python train.py --d_expert=128 --moe_layers=[0, 1, 2, 3, 4, 5, 6, 7, 8, 9, 10, 11, 12] --router_score="softmax" --balance_bias=true --init_std_o=0.00719 --init_std_up=0.0367 --lr=0.000679 --lr_head=0.00942 --final_lr_fraction=0.0
Below are experts of layer 10 (counted from 0) of a mixture-of-experts language model. Rows are named router (the router's row for the expert), gate (a neuron's input weights, with its number), up (a neuron's input weights, with its number), down (a neuron's output weights, with its number) and show model dimensions 0-191. Each number is 500 + 25 x the weight over its row's rms, rounded and kept within 0 to 999. Numbers have three digits each.
Before each expert's rows: "comes before" lists some tokens at least twice as common just after its tokens as in all text; "gets" lists some tokens that make up at least twice as much of what it gets as of all text. This comes from a sample of Wikipedia text that the model never trained on. Tokens count by the router's weight.

# expert 7
comes before: ",", " of", " in", " and", " to", " by"
gets: "s", "ed", "ing", "er", "es", "ers"
router:512477463478462499488527452499490473513528497477505484489536515494506518473532512551511464471510471473473504491509505525503503512506520510517492481528479536473494506502485463455455549518493471450517531481494570521493462510477516498503478492488531506547496469508530473510500520520507500521538491533492486494495463525533488504475554491496484520505529502517528463518509512492517540482460452453471496528520486488488504500502480500523540492483505452480514502499455516451499479459509511553489484522538528489461553491481527476491533463499459479519513459499470546517518545507506479467
gate20:471487515503445521520541483489458476485464520487504513462466511529500514468503509500468472482480446492504488525542474464468502459488488485485443494477484500526500518452532513522485527533504535476519509520535496550511536496511492491531499486452521477476409523479478473498526523508525493514491469498529505503533489481525548491479482452472497515503519556484489497511490496515504552507548510451515486453498499516506485476497506472509565525495488497495470549482476527471520483480510485519507530489524512487517505546520493523499525471512480492528503477473488477485482540525521496502
up20:579512496504508457482515463525509507536520486510490503553492490462494485472491484503523468526480502571476459557480497524509518516511462526482469497518472530495489520513476440502468502510536485488539518492482511476502499526503506486514532499512487511537542496488514503500490523512549524490473479470485548523521507532507482485516446514472522518489491486436507486465503482500489478467475519517516477490497474562502498498491505516459542533499493544513515480508536532510490490514540540464479492480493471486484517525490513531518475506512433500491508566479478489530511488490509524471
down20:482514495531488537472515514556500517513486537518525519487487470465500500464483501473486480533498522481496482522489484476476488477513493479501526515516490477482492477543534451506456467490451502556460495528475505496483524520468529513483542520453478510520521489486514502503528503501458481497500500522534498490521495512472479480498511508483505516502518470508502518528446488499477486522496496495473467485508527479495504523486463465466472451544524509474496489524508517498531439529557459525474485499524477503430476531497479513461522471541518539508506520513524534465554476451500507449
gate21:471509547489482454515495480491519520534516512500463448503540492505507475512497479504510516541451503551485505481526466431472520518459483490509505536468509510471455530532500465505473484540486503502510486526540521472503473501542524497478507463496537523499488496511497439522511533527489481520548496481480468492523491502539501453471491492478519503507513486507502482480523513515486498486512507500496491538505529486461497548444512509507477495480515518419533479501481492498544496539506506550501510502528541499479513531495495506523529520510472494460526451464486563510499496486501473498
up21:483551483517512510515466512494503557541496529477521491525463529524508529513504542510523473493520529512538524519513497532529490476519478522493564530528512490500538528495513517470482502481514512514512512505495492501471486511476540504501490537515501533478561493459514464503521503499488505490513512515488513492482540523498509499478502437485451471542486531457526498503483486489493480509554515513519503508462485535506511527488465487523465522500501503464469506507485466477521534500484564506530519490555478462545491521427484471515538487529486449496493480485467505504517536500464540495
down21:522497508499545505494543531500520487463486502513530503512516547545538517503524487481505508505468482469509484456508517467491489489469512449490497512525534529483475495502535541471510518516486509519498455507506515501504517499441478506479509493543523469508497511540486516460486448511465461463529469506510554452498520518496481502511517494527506512469545505476540479520552485482473486507489478527488468529468487510499503549532516501493499476447495484532551529494509515544504497523558457450493503553470498487504463491500524494511523476496533479529481488482532514474478492502459534528
gate22:499469484505483510470476496474497508498453484541481500502456476491449509522488519541478443498538513447468495517499518497495505479493519540512503469523483508497485427508474503525502514497471536477488515514513506494467488504489494499489513502530540528492526479483451498513488480543490551470458425548490514455535500500548492525504542501542548513498523477501463484483528575507522513471495517525502502495503461517515521473459474499525521510474526499518524481533458503498521474510501526514500505468543511501486499469448470531470521510533531511480476516512500471491512497512506519518
up22:484527540504528526503487520525505519510504534533511509460549569526506509489504459446517518502502526508488406467506484556519542512526537476471480526432507492508524477485512527493486454513541497495522504508510510501457503520507498483509501523455486518488489488521540470451488454494528471515513495486491538489484497502477523507524452481519517508486511493494512488524531481494494505502552474562498482501507500488482475489498483540495476484534454481504473499497547502490527462499541502517483448495508487509502503513516492512455461475481504488523494455506525505469478515524468501526
down22:515475495504510494504513513494508540502495478512506503523520505519508511489513513504505472522473440461501493478500460474483476529454489468510516497543463470518504490525492496477523456481482448483477522511493512526530502467499443529490492485557522511513488538512515480532524545485457479491488512502537497450551433483479542504482541500470503500482501490530505465463515501514509517509473487495491499523488479504464531527470509495500501556484465481515539512480497463511523523471470536513565518526548465572471486495520502484521521545519545488520477498515517536520499478516483487499
gate23:503532519512481523499542482487495488533488492501518468484482471478548491506519502511487450501530478488518475515530485499526527496500522500513466476490511506489527535548539446483475461491490496514518479467501503496532479482502484482541534494500466504509512429549482487486542510447482554555520490465479527432475473494497493494516474456501505462542495501475474489537493546466499513507504494519476439521503496527502476510499472529504510462461470485458527513500553520487488520479490525485485483464456487505508491493505496527496477506487530491523497482520558482491499464469468528485
up23:501521519541500524551468501495482543485499508498525492509494468479487532505549516479519504494512495518502435517490489528495511479473450529533478543486537482517499474513494487500519491502522529448460485522499486479465501493498479486488485456506553506517458520444505510484479489472468484478475511459489501545472484506489518513495509537512499488457518481503548551527487540513512504479529526474475510494500491491508504498539494486532508500464499548526483491457531467540509468480525522481498497478589482488498468511494509454500519478509491521500526518540452497487489440488511542512
down23:482510495488474474476487526481485457507467504510510558522459448502498478533512489457557504518508492508494481505504456473472489518536515524462494485535552509478482489521482484527500492490510512539461507464536512494512486533510508477519478440488506551506506480497484514487521525528523468537495479470501487502470566506499510433490505512483482454512535485464526516493518554525522488508505541487485484468532487500521524494530503545495545464510517467513494532506512521469534515488498494480494529484546498507474550502464455503482489498518507496538537506505529503472554508513495467517
gate24:511527564477502488473512533473488465479522483494488513499537473521462492465534545499483523501513489490528513533474493458513513509477476506475510495496485483507495497500504536478518528493507509488522470515490539472477500530488546509502489508502439503510512514506523494508464492501531513473471508461467517551484489506448474502515485486524528565484539480515524501493533540467477501455492486474479452516503470500483484541459543444502486511523512495495482515511464537506527476497521529554492499547529463487523470528539518469510477455527496505515525501466545537478551519511487526506
up24:538473486477487459466494501482500503487488489505442518493492540513524511475522518494517494522520518497455532492505480538503506484518505531510495467530467530473514517512470487508484476531491474564471457488467495482536496499544451556482476466531492522531540497500516556512488565474536504563517480502509494533491518490529472501516497534534489469499494476528496500494514510514524511492496494481473468539510518479467527489506479506505503485491518500519489522506495477549512458474505508450501503509483503482455462577488536509506542497468484502494492546444520507499484525544478502485
down24:490485506489514521489535574482485488475581462517493510542477466504526462518477528520528513492509510471509481538507545467495499471495546498459436508489460532508503524523486449515543486519525498475539472503512537505494528507487466499499514499479481473508510512475494494477453525473452521509506510508509513548477477510494519502498465518534533487541548487536515461510557474493495515507515484525499506521544480507532503499487485446489496471504481487525513508506492510470537513479518500513467510504471482480484512479507540461469509521463502506535528542499536511521507514499463466495
gate25:512500505519507520516537547466499493489467493517483531504519491507467492483521465489529495504526483489520533463542473477464490486525540489480483523519501491506525531496528548493531520517473525500495487542545508517512526504494519492555496520504507516538451501506502455532507534522509494477521517534462462485515513480496500525493527499488487513565514509497466471463421463499514490507535532502492518511493510522512493533481479517477519517453516473497494510520443542484518475499476508524523503539464438499469519476507533538495494471511532487571456489529512507490532516494500459469
up25:547509478505469491489457487512506532503542546466494446492490548499495499523468530552556507450476521521495511471480496524515442499508529497576496477509489479468471510476498500531463524492521461509489511482484540553481491490524470544460502487540488521460517468478482496531496499540556529528502494466528483509531504523502474517522487529453458499518465479516495490506511555478514509508491483509484464502493484526497523492535509508509514485536476552495483495508513475505496484500477494502515494497496537557514487538500490510497520479527504530532480473505482525530487513517528536509
down25:484532486521493530520537502523509535479492498508474532508512502521511487521453513514508490498506509481449500451502479493540511467503492514459515505474506472508510533499473493477547487535483488469568515514491476534495537490469528519516516527480513505463524509473531486473487493489499547516506505523447518535525507585478513498529518472451469536491461544540489529521467493506512486492503481481495540507510565540520497511513488494517488535505479499534474507500513517442499511520491485520481508508507546517446504493556489494551444517513495471509495517487517532528500533520493486476
gate26:556447504505498478481486500528486506505514529505533541529462493489459471492466479512470540546462476481499533527517485454514525451522505519446508483503512522537508499553509512487494522479482492481514526529487535477568475513480515511496504523500482448467502483511514548535478511489514482527498496526536500487455465520486485501490548498512484512506528507485517493486494518490497511540466499520479474498482549493521490482516498515496529469524478455445468522507451493510503476527470489523494482492476467487459508508479501521498556524449522463522533487496482525562509505498485510509
up26:473503512509519493507494520455528470506518494496477496470529487513537494490544509507482470505530548475468539477555488540521475515530496482515527524463536479499481477513557499531487464478488486528464499507495500435494505507522525508468543498469456532462495524486518480504521536500489462502541528530476513483538511470491531489544499498479520526488493497447473513458544480533501473495485484521480491491498524467481524505498531492493517461491491446509503507499517507505519537458523520567488474499504511473530497566480517478509488536493484527540472522514535510468518526509482524469
down26:500475525512465533492489503476550503506486493486495546469502470512490487530481522483498541489510478480503495550556486524484492480521501458502478460438538535480489526466489491495492504485544503500511487576477503512488487511516520465488516535504522470500515498544503570475507506509512464487480517492531487435491492518531463454479511482514493494519505458530527505515552547492475488494458493551505488492504516531538523503506492524492475483547476487470494473506490505459500538511455538528519506460496527498501492485474473523536526513533500493497510459486491519464504538523531508489
gate27:561483470506511518479498470450523525506529521472512462503500500488524520501515516498549503477488507467488523514537469508480515540519517538505452489546536510460513522500501495467494494511497499474499520471518553488486508509494485504510455530519488480504469449523488507499533567514508478511463485518506482457541510516512499512480527486524438503525488501458496506490518529509502472465509493537434486471476460494524518508516488561525491509502508530461516524523498475476533488475531473543498485449528525501483510483502488526498506479544459540529489510541503560484494509508496501523
up27:537490487510463512475467481497471469468491495508478526482523509486529540493518522549501485516466446529526491512502505505515509508519474513484471571487521507487519505499508424507512497474509527469474489488467509519533486471523487512470518543531494465484518489489525530506528543477508530510484514487486518508510501504485529476518512489483485518461512529565509528502472438540499488458479475508537523489509520516518530511501492537477466549442507483462503509525541474476503514475537482459489460493476474509478517527464518503487507498490442488525473536517476543503497550501483511514
down27:523533532520486504494484540487526477467500475478511526543512466502525526531486502460474540506493509535491479488493501451498542508501525498470521521498525501555469505515533510490475484516502519521507501443542500476465454500501500456525480531513502575492532466546522452533537468503462509493474517483512461500529470534502535511503549485521502463454490469488476504522501475480499481481480520459519527477520513518489515506550535488494478506493503536533508506524483482500463472496452520475524544535485479502509502478507502467503473483506540506485455512484523484488525458519504472526
gate28:472507500543538471494506514523481523513501505529475506501532505516511517474479512511524475505494491476505465560491532488500532479500504488510475494495470528504532551480488476476509521522541549488483515480551545482471480486491463397486497506511499485516514477515545514463467517440487510506484462504460534515545462480462500499445483485516528509504500494493543466503493508524531502456544498450513496478506523496516514515504520495549514509460477523509482483508469489468497519497548495496524493496506488518522526505484504526480436482500510528523492503523513478522565502512508469497
up28:475521505499493500493510526514501500504503498525502529544480489463534536465499509507491463542493463477487460513522528506538510492490515517577459490511521491468513563526489477507483534519520473510439510451513497470500482475455491434474480529549511526518523515483509515494527525477523519505453495484504504484537482497505518515458451493514516526484543530511491491494492560535519494460506515442454529460463532498520493463496523471510509534501496500512477510480506502513482519527553491470478499533511468541483527499478482493529506457529508509488488503512483489517523519503515532491
down28:467491515517479521519527468512514500534504509518443493528500481526502510522487504468478500532522514518481498452459495496506538479481518491496532491517485517532546517494467510492507498510517512516477538502522506521497525481472500497510506504497530493504514496496504457426503520521544504500473489467451504517506537504502485501500555515535500511514481499483447530514542499542511511508479531468520475486544511469538475511553474468533524493518560536541508461507485513524520492486452471479497511487486492543519471452508520501490513458523505493563549466539515519477516510507487474566
gate29:535516510491489438478515525454467532495487466503471543477533502465498494493454495499524493493438557486521535500535469478540478495480490498495516462473496470516473501508495478490474472492527466507541512449546512510484462491468550467495475500467478474503521516536507477483526545515542531486507454488513507516507513512482492499450491517511445502485522518506523466475488466492475484484498530506523474501499496470529469505489500508466489482478501493490485490441503492436500499511504523489527513481478491477501463498521509490548521494488503527540449519504555497515468475502527476537
up29:536481476495509497507507505479476494530536482504471497497512519515475495520503485485488515487487485529446546497527497509549475540497484482462528495487525491500532522466494463495504454456503472500475506485495575455507540522450494473476478497528507509508490568496495498497468503495515537482491522505524503506523499496512496460482508490489504512502551450501515511522488497517488528546483526509480515460536454540528504493482532509490493502489440509458515469481486537543584482456471516481500530506534473530485458513481497543503508474486488511521521490515469488503458488474525534523
down29:485518482574522449482497519517501548455508507517489506520485494529503529521475542494489493508489505478446475488415496515530507478493537539523483498551471524506477501529533494527523494560482486482495505519495485529488524511543459465482537520467509447504533465479478520474499492480492478513484513528500509531511513527508503538524490467536486534516469498506507485526471516493489520488553513504483480508522534501508527458497517460548481462498535553526506479542484451481459506507487523469501476513489471522497505514513493522474528495508493489529480495508477528525511525509460501489
gate30:500525475508474486523504517481516487482480536510512493528499489507503497489521497468521488524453478487492496496506560470482483502468506487460528533461550508495510484476483478532486534523495504497536506467486514538506476504459539496484536499471492505515443482489513537485496484489499518496481462542525554528487448459488519490522421490483491553506480475516511511541524484500488501500500491543436474527497482536480508541498471472493537534487490500539490494500479510551521518470529444488503488510548495513524496520481482476543486514516477541498478531501516527503530531532473479460
up30:500457465504499472449470532516500488533522527504497507521550488457527482486471493485484452485501532472512485472477508454478426510472498474490511478493481502500520482520476455520480535520516490500500536481486517501515505504466495515477525483511467513522470546496498511496496529505466540487464490475473517539487478482498529515487486491479461519480490468484532528471475493465456497519470483506441516537481518475517461517539490521515494498520476524492538469469532472500483499457487459488530503522498446490501469512457489483521520473476455504456495515470493482544502505487522554457
down30:529539489544489497518499512483478532494513523497526553451496450467492482498498480485485518527471525493482432514485497503516537502540451528524465512512477511498511516509479513480459501477529501494488501558530481486467481482484507518438525448520476530495505484543536456524489491500495512510509483507500451505491526519508513472522473483498536489483536483537501494526484533472498463514497513530480484526451485500570538514471517518468508520495508497473549499530491467516524514463531482528500477517562523529500472535536492463497534483480499504505532506517519525511485483478510535498